Weights of a small mixture-of-experts language model, trained from scratch on English Wikipedia: a sigmoid router.
Below are experts of layer 4 (counted from 0) of a mixture-of-experts language model. Rows are named router (the router's row for the expert), gate (a neuron's input weights, with its number), up (a neuron's input weights, with its number), down (a neuron's output weights, with its number) and show model dimensions 168-223. Each number is 128 + 24 x the weight over its row's rms, rounded and kept within 0 to 255. Numbers have three digits each.
After each expert's rows: "gets" lists some tokens that make up at least twice as much of what it gets as of all text; "raises" lists some tokens whose logits its average output raises strongly, later layers aside. This comes from a sample of Wikipedia text that the model never trained on. Tokens count by the router's weight.

# expert 1
router:094131178090116146097154142125125142123115168108140148112130159135123106113123149133124118137132143127113125145173175140191116140130124110131174106127122128131170149074
gate2:127130172152131099127129072141138159087107080124141141099124157164104146173121101145109130113124128088130153179127138133140114140123116133109080113144132149137106150113
up2:102127122145135150166171148152134114119100125102150140127110046134153172132160118135150081140131141137099116102088159140101161127131141119129138139108159128128129163133
down2:134122168081119112119098118117111144109124107149100173124149166120118070113130089115139137128105055118135136147159160128132121129161176128107133093134128116124120117161
gate3:102134131106134105157108125115104123131124154157165096139112124154111118154112121171151100116118118151104163132140155142110147155120130155115145153147144126111126171151
up3:167165162186116131076148106144137151120177108078150130143127119118123119150139141154120148146187141099145156107147124128125114084128119085173133135094138130155129132123
down3:131128087100088113134105145128144151106133117127121139057181158103124130135120115149167178155119173122088154094151093141140085112101117124155139125076098122120140167094
gate4:132135168151113082173126107145118123143173126096124122124121103154078143182146149149134107170163114168122161104141129084135094117161121109154133114102131160146161156104
up4:131107147092131146121139117130145159115089130123139095176113149149172147119128140153112096136109123147146090188158075150085104164118137146116189138154126081130140140143
down4:133109104140146144134173134144154137091142133118144119129131118117086108145096138074101149138116145159166144121136166154138126137117128177145121067110138132092139099122
gate5:157122181082082124085117125151125134106129088141124124190083123106143088090103143134137156123111116108117106159125129163153141132131142092127092098162137125094160159142
up5:147132099181145123123153122166137121170132146153129135143142097144120140106101130075121130148069122135143133160147121116117116144129106093078139151118101136126078135117
down5:149148112108144132149125130181150158144135133148150128117103106110125170168140179123128128095130147138118057121174113128138127099158114129119135148142096135159070142133
gate6:120144158124163100174158131126096112119148120150158106109144097110131136114163149105161112141136101136072131139135097122110153134122092118129132101122125149109124147135
up6:114134180130122125107138123131099154101136120090082079134115085123098125131125086161135127160128084112108157134128149090155161143097124123142079150130157104150107150146
down6:084096126141118101116147113138161136143168118118141155155132124096087097129084109133074136100134144119108121137120129135144125150072163148105103182136127140093145126091
gate7:142108165130059180088114126118120129145105124115147125154172149135141082141098134141133118067194142096165123146092081176132137166148109142126120141111093140138179084103
up7:131123144074183114144095105135128136117146126080103105140104160127125174111156135134173157164090112114091098132139139110111102115145150090158156093096080124118088164145
down7:101129144082156149136092111159134139145120109103154126148100151128126176094134141149123117128143134114152138101120146105100108150119164122109123132129128112132144144131
gate8:096149111107165137118109116131145120140142172133101158123092181115092101149123121142146143139169149158132136106152164132118077141125122134169156154149080172140124123129
up8:147121170100130124123136105119105153094089121116086139142121105120097141124165109169191163142140106174097101120133137108155116125107125108122157138110120141091168116154
down8:138093095116121146065079125128137138128127121143078115138155130110130147115122100118109135157116130088117149160160162130104086136128122126145068150122074092133106134169
gate9:109137130138085134105172143127105097145130102132150116120156157156161096151156182156121099149135112134137160178148127157156127084143143182140114080160125127143132115195
up9:108174103141112123101146118114106118146118136137062119109124147106148150159138138117109141125126108133111137133132162147080104127135146105146156115088128102137134113109
down9:138114115141143156131148128106123107106126128151120118134077137126103131086155128150111113166094127079123109114120138138118127142140137138130101114153104134129143122110
gate10:113130116116118138166133125110136114135126110108137121159149132118118078145127160168166096148111121141083165136122140148151114132145116164137152111122125090099097165125
up10:087098110140115151144175116091111085144138118106086106116103115121129081108159159118146127137141149136134149125120168148146109149119133166124122148083084135110094105129
down10:097092094161133122123152135093108135114106119136127087152127108100116177108123116145079151144150158124138120107114157091114152155119141163142083127147150155087134108126
gate11:121168118129071136140134145126124128103140134148138127128181100147108155115124115150146117119138147147127176105101169105157153153097137109103107107073111120127102106155
up11:111127112121074150132114142088097146140108105136115108138134108128164136142129119147144082174140132128174142084120130105099147172129132107107135120132117106148105071149
down11:112177123150150144116137148118100127099146117124132143138127073139110154111116138154140114124089155135138097119126142135127138129121141113101116136106131128140099067148
gate12:145132092137168128114142085104155115126143082154114134167134065155144131142075135104123115111109139173110170111088099160122126103154142116119150136138134175119144129110
up12:120152115154162133124142117139114120111088151141149146124170116184137102113156158174110092115103137129153147161090151161130089110101101108163078144162191116154119131152
down12:144145150141127137127109121131124109133101129107162127156116112136149135082110112184125098087110140158139151100182109086121128146146108114110120095099121167121132112157
gate13:121121112103076150102126132086124116112113163132140140094132126130169107107085110100143165129121098102138123097164076113080089114132104128135171154132121113161174127098
up13:102099115130125135088123105158130161144102112148177109129146164146088116135162123119137130110132138100103068156110113116138128135135133064129165104108131120160142130134
down13:086119117137164124112168104125135106151125129097120113120135108136109119112160118130133111144102129098100159139091152143185109134097114153157114128142094100094096100132
gets: "%", "0", "2", "1", "3", "5"
raises: " |", " d", " M"

# expert 2
router:107134106091128164139177110118107148148137112135141131115134104116116114180150157141100146081151109155112172115093134111124113094094141132134120108129132111104107140115
gate2:178126143143126157108130149098126132155125123126122149133089103151129104125133107089104106115147177132135080169161148148139114131129126123099126158087132120100141112108
up2:113105171120115137164112088126116140147118067124107145130109109151106123156140153147167130123117133099133154099181079130084164131137155133142171139103100113136098135118
down2:145174111067104126134136103135156139146115100157115135094144135161155147119146118125104142123130148175145142110103155117159131106084108093132067113158161078138127168098
gate3:114139131137146141144130137124127116138093134139107129137116143149151126110110140124105140155141141109148147117119114150088171133137167135101191103151112140123092107147
up3:119166084085134144125137101129147168133120147134127134160130159170121066113145082126206108160138120098152128159140159179112134093095118110139152137132143144147103150131
down3:117105177108150101138123152127171103169105118137121102130148100143132103153125129176152107139129113136107133141140100111123107102152087130125063148118099134189159097150
gate4:118094148140130102131158148072153128139126087095129134142136132106126142115115115126115072159145138112158126106139084100150175168101148124089083124095161100152100134130
up4:158109122130132130128095145103119149118125165142135132149163153064156141127150100108124173103078178101114106127135119125121105142119132112178098083138193142142109121097
down4:095152127139129134128068151136124127124101128108134106127151150154162102098104154115141142184141139145120114142185175150150129137110139121164093151084189182127107162148
gate5:160133101088142141118183115152104132131133123155154141148124170146103105124126161147114124071095106089085142164118145125134091099156087125143129104118187128133102137149
up5:166148128114147127095145144145094109141125123126112073076118080156131144106144121144119129112151142141126171095119185160116128103132065139149119171147117066101086100142
down5:141104110117106102172096154111162102153135127157123129102127165132126134110135147101104135162121129146151095095057060142132099129125146099162128097108134130179120102107
gate6:128122128109124102095136132108116165144148191167146164143141118148162111119149120105130116095094111132140174127113123137137076098103101094091125157133122157132138133118
up6:119135142128090132170151163118153112068106142132132116088134128137096117133171125128126097077128104123114154110158167156117143115111131112116133127139135161116119177142
down6:112117129134112107121103160127156136165100147146147151138117166160148090137117105127120129096099128149139113113127093123070158144189127135155127142125161156095117134102
gate7:122166115092141147106155112096137110143154116153120146130134153125130105149144149116133133158092110138147107137118130127146126178132111157105146097160104126096100170107
up7:139146116115106192151143189213116123102215141147082113102125135088155104112124172109154148112109138107152126111148109156136136144101135119121090144121108132109096130123
down7:130103130145172124114109107142122139151104126096124140107140113114182108141128097079148150120084144113146119128116129128169116138119163147133115157135107116150147148151
gate8:106109161106165100101129169130132149129090140130144123164141149103104094149159135156186122118130166161123117116135144114120155096157099124129176111107161111169097101112
up8:173116078142154117109107102133124116101158143105132115165116123138137153128125157099109108089099110088140111145123116122130103130163179140148083150154110130151128098141
down8:090144135152157120156145166153119103124114114127118170127085116093095169136117129145089080091130124136142114118132170107107105137129148136168101175068175139159113120093
gate9:128132128122168124156084088119164128102118128126125081115124124118098169095139144144108124105141115146148122131110152089138191137109123129105103118158096114153129140138
up9:132103135137123140099108110113104151101144135160161135161113101104117127090172124090091123142086091129117078109173112138111095139096130104109107139148182119160157093153
down9:160117117130089137090127135120122120153089129147139144140134158136140100149137099129139158118111188130128162154156144157121126156140143139119098099122137129173111151153
gate10:130132143104087149119147133147114132117125132148133124158132126174134153105109155165140137117170121124112178134160130127167126092124134118143093113082137143108114170127
up10:102107085180124140115188153142133138110120127138163108154134127134108110104129157149070160143112125120103083115135110080108133120119147135119128143158100130134143130071
down10:156131144155131140165144115161137160131110141124119114140132124132152118138144126080146140122155140114142154131109111145109091111117124118093133085103122103116082116074
gate11:111175101130156159103146115131120112108152108176116116120138131142147081118160106143136110127121131124103104119134153165130119142119104174101154139111076119117107114131
up11:135149128132140170188123169084126116116113154144148119117134171121121131133108101150120104085095113164146153111101166139139186144161109081134113109153136114173173144092
down11:132130176123174119119144134112127116138112132159134127139157134145093130136158112145146111122115127153100136148147153152158103145110098119132164099072151169135112097119
gate12:119106156147122129124105132142142170173138155077112173073114154100131128132133118116175097134146138113157139122108098105126146133137139156185125118120177100158103159166
up12:126099108134143138114117125124126125094132131116127136140159134120116136135113142137120103150165183119095129110168125132140174111115128170129104108134134161111148123101
down12:174139120121110119108104097162093137097128156138142137108109090135155100125118100113110130132111124109118121161135131096142118126115122078144153120164106119108131166084
gate13:093147123083095172146135167130132162140180103143132105141106161142084114054148127131111122113125120108168143088093154105093129113124138114102089106116133120165134114071
up13:116082155089126112149098120119124115114126133158128144114129108121135087132160109119087134147130094147135130161080122149158170107118160156110169143155161126151113141124
down13:135099132122172090122129121136128093148134118126121151110115123109102130121119159108139075134149095148133146135087112124153135112144138130149116156163137096141160073115
gets: "ing", " I", "or", "ir", "y", " that"
raises: ".", "-", ","

# expert 12
router:095147115151139120091124108081098108158188103132140171146142142155089132116145138109131137118173131121160110128162154141138106139159142122083144140140127141144112119097
gate2:164138112084079120134135125104119155167126146148142114096140119147134103155135129111152133134146125122151139096154188144171092118172147155114142107101094115119127119125
up2:109149161139128114118128153078100145127123128153079106117131142129111109148142116124129112124139099144096098138161142137117122095150167138143091107166141094122140148103
down2:129145147137130122094154173145095139072159087130116141117106124153116157144149146089116168150160141102162139150152103129135127155106104172148075138150098141176101141123
gate3:126142115150134151106133151122123102126153145149118153123115120113145118120125123162135139109159147094110154110164149141134069143165134141138161112111116128170151153117
up3:143165152122111104124106160132159112072111122128139125123105110110190122117133160117111110138141115178093127171135110122154166135117079115105107162103108137137107128133
down3:109148094108124094090113113092128077140135139108159125103080134107086125108146110155096096128119132145147080128158142112118123131142103111149135092153122155148141150093
gate4:128113124146163095106136109083107105092170160112132125108141117122081140101160113106122121084150120144139126141138122150153107117136128144104156132067083120114091139135
up4:153124095130120141130151136148091168174107100138138127101110135128167081160140143175107148149106126116098136107141131159170114135112103118125150093135154132149161153146
down4:105124138150118103081133110137094178182097099110108132115093130139120134141101184150144128143206109095143131122094138125115125136119162114133119145170110146148139106117
gate5:119132145144142119089124118180129140131146127123104137108112116124137108140117084146173132163152161075119101169159177133103150146151100151114118089165073134117196093151
up5:098151133109105074159155150112107093101123142146097106114088141117130160100086155183135133119140095168128102130125127171133106095136117152159128122080173122155102177136
down5:125118115107104124161158080146070191161114126123117138127124124139141127116106160104128125119130108124146125140132123141095116105118120108149153179130171104114143112149
gate6:150109121167146142126098127126121115140165108115103133119139138100075192149119160148148175118140149101143089109112082097122151144149117157105185107153121144129067174131
up6:156134126133112117109149102107158148115136122148146140108114145157135085105167085165138137158118079170125139132129079114151107119138101126165131108123125115142158125079
down6:161139144184114145094134091176128072143136133133136148084132185106098125145108131120137140112162123110112083123134155117108138115104126156115152101167096131140097152102
gate7:115143132131121128085101147131118120105119122140153113098138125186112139074134170161135096132130123125122132162100152124094126117175111151126117110180090119125111136176
up7:108105108172106112151135160129162116099126115124102109111136103159108163131152123134172137162124135137149096097141171124154096131139132080080156132167092089142152081127
down7:117103144127111176099142151160145124121131160184133100122105144115150132120122100128152123109092101128108119104120084094101138173164107114122113121124160140147132112137
gate8:104132139142135116117176104135115101153147128142108119071146161133150118108136122145093138141098130103167137123181197121139135133122158089119121114176139097160104110140
up8:132120071137132162116146116117137155162130117094154176146161115135126109143106161135128169096089090112130150166138123164130078119119125150105150147157157135128115111117
down8:150142120145074111125147112128114163139152112119161135159158133129140117136107110106145128147130122144114159121135165121151178117131142113085174109150174108157155105118
gate9:129115160102155171103123110146129116140141121073124150146147108148133118117110103166127134113120093109120123126152119151141109142113109172135136173132131145169127151114
up9:169128134145153121100109106107150132099088110102114149124120130153134118128114156082130112077107131131123124123141134152129143142133131101129112146129153127122132114112
down9:140130138137144158140142140141110154115134148092129123119133135135160153158126124071136151118190119085147128140137134114124145112152124160130121121137149091170140115105
gate10:145115088136104166149141136135090098160137141137139138094128113117154105120124087093180137124098109116140177110158154099112116114123141102144177148124120150140132122094
up10:128138141155049104129115127130112118080140091090103117123106098156139093151150111099118139146136098133075141118143126089095146122138147122135111133097155125094099126110
down10:182174106110152141117148151141080144111139184135121114107139168165147141141120131107106142114098125133181160128097107119130152109131169104138097144112074129106146172165
gate11:083150134123102138150184106156131127105131106101133098094135149132115149172099128149117114120094127157124134140082132099137135128159174152126119124141139110112117150107
up11:138136085139118131143131133188099118127142147110130155135109108113117125107140094161142153095134120109160069106157128090140098126132134132108101129120117108168155090129
down11:126113124105170118140125139117148104118123167125096117140139151115138112089089162117115153180153125161151147149101152169126110139157144130074127090133103133113086092095
gate12:150128102129101127119139122175174111117113148156147124118117117130125131097176137139091158135162090128128170117110060150095135162097114136151113131136135150117123107125
up12:114142140132153105116081102082096110127122152121123158147168148131174137081118119133090111112079114138136104127101157111141158120154130126108120136156150109062106127139
down12:153127138133144196116107140142118140199142119160083165159137135084103148160114163091162095160142123103088121137118179089132122139125124091129160151160160131128158117084
gate13:098105068155136130134154132156132109128173126097080133119119133129145107136146100143123096139147107115137113172137156125162145114128111129134118122156103168138105130163
up13:112156146129151096142149130123111118096122171119122136141119141129134122138119116136105093137160149123150113087142148163065140150159157139121145170123148120121138165138
down13:073130122127161105115129100158113093130107101103107144104151107111104143146124161117143147139113131121112144126125116134135105088144173157159172165122093176112107064125
gets: "ed", "ad", "it", "ain", "id", "ak"
raises: "ing", ",", ".", " and", " d", "ant"

# expert 13
router:117115136120125113150134143159121134165086114142175139136089134168109091143176162130121114154169150161138145133124139126130147137127091100161081149128108100168125120105
gate2:129130142157144139080138107122109119129161103114143140157162154130143140143122156106133146143153149068141149103120123116118155083177112058117154140142153097139118141197
up2:124094122080093174137083177181148134122146116146115147111090126126125094125092109110145128132110124157110102165119108088166092134121096170148099113084126144129143149132
down2:120151156113163105120061143122129133114136122155114149129095179116126170176123096112107114132132122077153179143122114136143110099115135137163126121115103113122141103107
gate3:118118092111137119078105121154133181147123157089113135110133135113115105142141115125121119164081135133075139127137158128149132118115128108118106117122136122142118107113
up3:169098133145145126112139111123098123194106135157129094146142129117122094079117147134109110129147130136113144095106167143111102127140147115125120158129110155155129177173
down3:152162095140148148160144135131145134109131122126108138129131150168178113110130169151189111151116093126122131127107122126145115108116147170113125137133110119130129119129
gate4:146113134120166116138152117149151107119136159151162124122114152141146132120117097095115093108131146146121123116132116111147140114177115131130161132171133123134119184091
up4:119146145136150150094128115117162078118136145152171100158125110126151138114186123114129096111128143151124150179110133104163134146150145104119152163099151113143158153133
down4:139135139133128098127163123135171127137104157125159131138176098129081112140117124098150139137134172139141131107125102177129126136150139118141134132126132140121105170147
gate5:118146071138119155080154125134136131111131134130131177150105094168139105140110143107143108166103135121126119135130119094150092144117091082153182166098113111106156056135
up5:122151114177078175151121148128153088108087160125131128146098127141143131142133148107087132152164142059100169114086121132077154155114110143131129106100146097156151135123
down5:151141131109118140106119147105171127159111121103098149092116190138138147147164100095143157077101151084134139135145156137148168131139145122083086053107110123136099141123
gate6:138155100132063118120126126134167141128155151093074143145098143142121092100134102142129113114174142161150142149128177107179132087147125110156138154136140171124128135106
up6:142139146096140125126130143162148149134145114121108154153142140150126123078121121115105107097134102129117194147093164143117104116179170108191153132170128095105122156152
down6:153160103139119121096114072117093125137151109089122131118114126123109156116122117121134096118147107130117162086097110088113105130159095142067183165114116122123112105135
gate7:128119120147172116116135080131172125100122125089122148134122134135088133138083133144108144102101138114142107134127119133159138125116144095114138113154099168134131134088
up7:158126146139128136120146164164116167132109117127131135138123088098159082111130108128155131091150115150090187100144129128112138132158158145134151105098139111137121164144
down7:130129164109075152113183096131078123125151130143109141119134137145107101132137092125118092176170117156166122148144133157118141128147123115122128145139113134130107110107
gate8:119123101134154090113119114151112120105128116151097131135117139156124173122077103105118119139091124111129126107129141116137101091115096101164084175155115133123152152128
up8:147176130125139182100154123134139128140135113139167118170120103154168074085106143143128109095139136129086144160155117126167144145140143089162148107129171098152102093127
down8:112105129161132101149121154107129157145109115119124103142131108110132175131100116148124137123098162119097111092161113113109099107113096087121116191158167149154164120065
gate9:120119128110119106128099144166136076125148179129191175142093138130112120156078132164096071151113115114096168143152159142104132079154134154139174155112109130106081127117
up9:074123124126142154169140120113104139124121119097103118153120124133105093123157157118073145098157127150118092097105115145101129132152153157126119140118120144152159153116
down9:106137149105113102068127134080142098160140107142123144092127134133166166144131137095117113072145132122115117126102138109131127083171106151125140133128138149131163171111
gate10:152177136143130128093148133161131109098117134140155120100164162127122161096156137140178116107135117094134118108190134114156161132140154163088155120137132138154136120111
up10:123136149110102167104128173105118174090129147168104112110117099118093115105135161086115121088137126105115122159088147079129185111130074151110101132103127129100131117118
down10:135157069116180154142142139178135119123111173151124134124116161123132111129150107079117098121103134141087145136122113138162133130078107144120093102163122119158163133093
gate11:116119125148167115125125120109132159126143162133172133172128091121144115154116139096095187074129149155154101101151131134117129127155178125165130147112115078147106161148
up11:161118088086084123117105161111125119095126133108104138115110134068137113119160122122134139170127102096108185106152151128122148124139099115096107119112131147103112120180
down11:137139117150135142129085179136105160112130126114132091128137149128164095185144111130127097134161127141175139093156146125178116135125087094140126092126091125154155168124
gate12:098137128092124161120149183123178115128074115054164132119132158108137110120111119104101135141124117128147116134121128112151158119116144122147153129127148143105105105173
up12:127104111150082113108125136133113123099161078149132148158133173134136065136152105144118095122136152135133118118123114105109116115147159134103152099078139147148145119103
down12:156133130120131140112087124133131161128136147123123105063094105147174119175145157097134139117186169170120123101123147155172126086127134136107129131163078103128104159131
gate13:148123137146138137177132141125131133101114141108106120163135102181090138156141126131111122128169109146124100158139143112182106096159088115124105140108110148178144165130
up13:104098161124130126131116147111135128122106115118097078143141140158157140147131131076104157109172132098116164106136129091156103185133134117135147117111129121151135122085
down13:115121144139122087136137125096168158108142133152111080108105099138101138129151164120140181127110159107137112124125115151151117109133105114143121121152082086167110091148
gets: "er", "ers", "ation", "s", "ion", "ions"
raises: ",", ".", " "

# expert 5
router:122125113170116108128133207148122160099121102111178115116134157084129153108148146123081139114130115120130152154130150154158155147110143135127128144098108069125125145146
gate2:111128143146089112103132103128138167151111127127106136149126135143110098108153156149174127169132097149157124130124124100148110128125136111144145146118101126110146164123
up2:125122154159185110106132120174145117111117146152096138112108096152179114131106098106107161117108148144156108134150112135095162154102130130115091114095124152142093116109
down2:124099147134143143089084066108156165119112105137133107129123095110135143104137107126108137157094101094149155119141147147110128142165112146136127087112109116143087135136
gate3:076137070088105182071117094136097098137138117135139130100128093129136132134114120103159145130115112159106068153137098135127109105146150154130133139124132154135113083122
up3:096141119111077126111123117114141159138150130118108144189117141136141133178187119140120157163149128085118089120136126095131127159185115103165126103160131087116128134120
down3:112089124135166117109135116103144167126112129156078134126105118147152108121173171156113120114123173123164155142080147147121123150123148117152146085137099137132119154130
gate4:140112108108174165158124123073096149135151141131099127130103096105120155129065160097128150119124156164162113135141120090133108137087122146114135135149123076117134122154
up4:091117138136128135134104126148148182124168092072142079162106134122083141105191140171089162149097111149148157166096086128146098153131121098117130094129139143094123085086
down4:088127143123098175124115143108094140129100163140127123138112061107105097116133102096113080113120129139106102107107123157103128131121126124094110101147114163191172125140
gate5:136128107154103091118120146108115116125175088117151123122175135124144162145159124097106122114139106127115170143108122121141132145143050126091119128151118098173071082128
up5:094132124162156113142152094112106185104170136142112130103071129107104128137127104140103120118126141124146132133150129110154147122134145180164126166169105113114184130125
down5:109133151124135133120104138116090129128161075132144140099113125128143143148114161107115115132135146143156112170111165125130120118115099134136118147139111115120196156119
gate6:090145138106111121176132136143119125081111147150145136191121156142106137117133113113136144136113124111101125114145156109150140161162093131155111182122092152116117103109
up6:122128167118105111141120120123115132143117100136132136148157117090141138136145156149126165163159107160100165152169125116130116070137133126133124156139129164140139157159
down6:123120153126135166135135101117107122106164125113102104101129084180168120125141153184124150095142172131117099120134138144142151110118135124075110140109148134136184130102
gate7:161202111141142086144135095139111146129101109166161134103156108125170138135141141136123149157105116113130133142124162126139110122151125135167102117128051111141139085126
up7:128162138154188139123155138111114139103115120107144155132083133110136169166138135150103129141114086125088128115116168111125094143136114155174187154124151134146137074150
down7:110123143148130170151152127138130107118144114132097083119138128141121171099144176113131093108131088157130169150155127099113135102138174110129112120146131114108169100135
gate8:135155174157170155129108101124117134119165131162155120123116086149145109070139143087098137138132138115134113125117155147134113164112134146117114111136120132137117138136
up8:174128118105093119124136106098115129131063121139133116096160126132158124153137121090150149139120108138143142085105105159078145149144131072142107126154133082106154120131
down8:111102146130116107123169133142167187125135151155099136121115148145090122134136121158132069115133099107159133085091148120120138146139155086150107128159149148152142120140
gate9:133135109170122137130112145073130098096107133091148146151119129126133084127117074198093139122108142095111113135138085127148133134125121082158143092148156080139169126127
up9:108140135103146128102105180133088141142105104116157133139133144107155114119129117134122145108139142102112113175134143143144135131122121119106113140115126097120142143083
down9:158105092125182105130157157130128150096140169104148113172103148130113145144149121099115074144168141114138144151145086107112107110154126178119111154166164145069103125092
gate10:103147114150129153095118158092155153129130140148118147134132146117136100114159103091107121111101176152170135118128118160130089135088133123130120089096132099125155097159
up10:110148183136117092110083149125114135096097202171105121126113123102133102129136129140108118131150163145203120145118102168136114170087115111158125107103096118122096152150
down10:117129132083161149139116081143130123128117173168109169128133104147102167111141100169099140181146170102108110165139103102109153154140139151090137098139146163134151153141
gate11:070147156149133135102115191115109136120161148109150094120098177118179072131128114081095139118146076095151137139146169154114158116095125126159115122130147127136113120108
up11:138107122116142117119124112212137116149121123163123123089144119131126173115117117155160092129133145139165144119094105141181072126163119115096108071110097103113138106149
down11:151114170129096150175150099113098116144114113140150146141114144114159149110132149159110095160117099158167133115140149123153136130114131101115111115103107146126115095141
gate12:139121128154140103111133154081095138128110109140165117155148108151129134155083122146121081126131139143145160151148143078165085112115086159108140168128152096130137166140
up12:139169164094111061104103137141108124125151132113094140123112096162138137142106138092102183120088092160156140127109162169126107141076094126134167136122116095108117098118
down12:122139125136164156136135148178123147149127115112110147085124145141162129148104143170106155113137127117147095070142132139152090124084121119131169112115114112122126109142
gate13:130139174131120092121106136089107118122154138149130127130109150135124146144116147118055109111129157138117162157104141148120142096144115169119126121128096111140181127117
up13:108150118124126094084145089143140109183120095114108138099117165134136176107119098187114149118124169131130120151127087113103144168122087130129111127137133150134128134142
down13:154133146118161135146142125125069149091089136132148117125099109094082120168158110089102114121124119118134094100144139138151098113123168167136118135107127142141192125126
gets: "ic", "th", "g", "est", "ent", "i"
raises: ".", "am", "ov"

# expert 14
router:112100145126141122131144122166126184118133094153155133140102109102099121108105095127132113153134154126140112135146126114144124106148141126124153074107156119108075126110
gate2:155212147099156137131127152136106118154105115173090136170121139082127117116107092085119156148145163159166146139163115126132151139071073107112120110142094164098125097114
up2:165133148083163178133119168126127123169119189139113138157167151137150141099097130160124158159156166102166106137124090089146113124092148115180132142119148151112181141115
down2:163129146175148142083125162123149171142112139142093139137157135115147128113144122140131154156194124136138100136119108152124109088107136141126130136203122115107147153132
gate3:127114119144106103177157150183065135146126123106142093145156137119107115124137097143088111133121117127115110116125144106102140129095151150102160098146155145118145125162
up3:087151154118123130130114106113115114138108124145115117075149123140179140135132142130171125114111138077132152131117091113141131162165114113122112093089090109160153137105
down3:114136100115122175156158125181133155132128153116170118129134117109119143123107125076087157139146103109107127131089054086143125095136086130122107124100097104131111096123
gate4:130140121141163138108146143112097132176157141112105158139102127102069129167129117129099140126106120135126132155163125120150118143113131163138145140158134145117134133159
up4:144119131122111165129141093115118075123133137091137129099170142096123138139101135129173146135127107171113132122082126137129134177154082124172151135143123132136164117111
down4:137130089121117098116139133163110135141179115139133161124160121145120120094163128113177121128090139120129103084117106086151158141170114127117125115138092152116068158134
gate5:118128128132110110139143134144129120081123138098151121157122130129152163152141124130087093154113118127123116163152132117097138070111137119133108115183136129153135153092
up5:122143155110151116103120142155131144136127091110143135160129098145095099140136108110155151128133136086191115104118107112131136176105144112128131129107133093100128083132
down5:110114152124123127119139141122128124163181115149162143127137127082112102135128144125119151126153111093155118085094097116129146128131096137166124127089148099096164143139
gate6:130104134136159113164102123119111115142129122146175165136162183142099156171121062131152156141131179102132117126120129131123174119112091125079090137153157087093152146143
up6:143131090109103156076122132130171130122120145123104084147113112075151107089124180159133126114111107130103150145112117109142118146160112129085146141109077188122103113119
down6:125138130110116152096127152101153167085155098151113098137128118135088146117134134131168111119134121122104115186156112118165112127114173141144140116131127107156114116117
gate7:103100166105106130100141179125102126150108146143167112149073135130110146147126128141153101145108144091137154174130188128140149195129099121110188107134095143114151114137
up7:148175101152110086163118078168164136133181122147082137121188152119133099090150096119126112109130100147117124097134059098113127088136127105141086115122168113143112166135
down7:120154088128097131125121123132158148122121123133112111137162116116106140132136110126138136114129105148114137096140123111142112108123157130126124117126157106111136169114
gate8:126131123145145131137151172124118134145155148126161115105103124136112116111165114129097150122145167143162100129126106163173127085153101138155109137127146143100131157140
up8:168161133141135124140119207115117081089122135098132135175108139067126145137086135132116133130083137124147124114097108172116141143102120104119131126128132128146137113149
down8:137127082129122153117074131159149150129112125099127121113173128120097147172124131046085141139155139119138157115116156142149110107115143112115142094109106171155071112125
gate9:101103177116156131170152134134182117126153159087154114125118131139107158166122148149126107149152136143116138155163147104141128095100102148112160133137136156109094130103
up9:132131077111074126166107144111142106130114117159127114131137185135139155092129114108137146156163165126127139109137125124119119137171182100102061111155124079138128150109
down9:159123125139134101089095157131146129121149103143123152162153131118108138131139162127127184143118121134122114113153092102124175119156089129156129082111132159088133074118
gate10:135077096126128154148133128102142133094175130124156140108150127099139127127097147148126171121117159143112135134146143164062184132131118120148128182092104107129160144158
up10:154122146124115149110117152087124116114141127161137117107168127113130162109095137112085150115140129149194096092172105139158131109085137123129130172115146180145152131124
down10:093109128121103126148104139165120179100175141161126132100155135113189117076112116142073110167107137110130147123114128156103133118154106141128102096103160160108153112154
gate11:129146137165112138092158147139137147144128160162140135123153151135114145165132125171170094132133146177167130124108143131127104107107110090165136066116137147150109122161
up11:109129105109125097153126145165170147131102145123079133133131148091095136096114101120116148111111130133157135128090137099119157115155100131128096137090103080128102148127
down11:133148133094108151093118116056140126138129103098141098126122103122105173135137188156111150146199175144107152140161140131128112138156133129107128140129140118129105078085
gate12:140139090121139137110140098156153138152118089159135087119122124143152117134129150135092157148188137110116089136136170116173089164121169180082110108122150086101102130127
up12:132135139104098128122136110144092091140122152102107101107090096148170108118185171161080159123120143160135116143121134105111130179110152162119087109160110075145142110134
down12:128126161112108122142137103111111110111146082165129140184159139126124146160120172140122107109120125149121121136110127145095136122108169163081164124156137117165147149153
gate13:128140123181104130104090124131105126127157136108118158093092157120123098142092131118103148130085148120120140140143120140145166146147149121142110150150102136154125090099
up13:120136123116125125078140108109131165166124090135127142095161129128176160157144146138123130107168131132111125139128107115164163091113133094127152133103109115111153100144
down13:085093121131144107142148163129129159156120123095144142086157117128117157100142166126131112137143092103132105126179179106111143090145124133154136130162143122123155156160
gets: " c", " p", " b", " C", "c", " m"
raises: "it", "ul", "am", "ann", "in"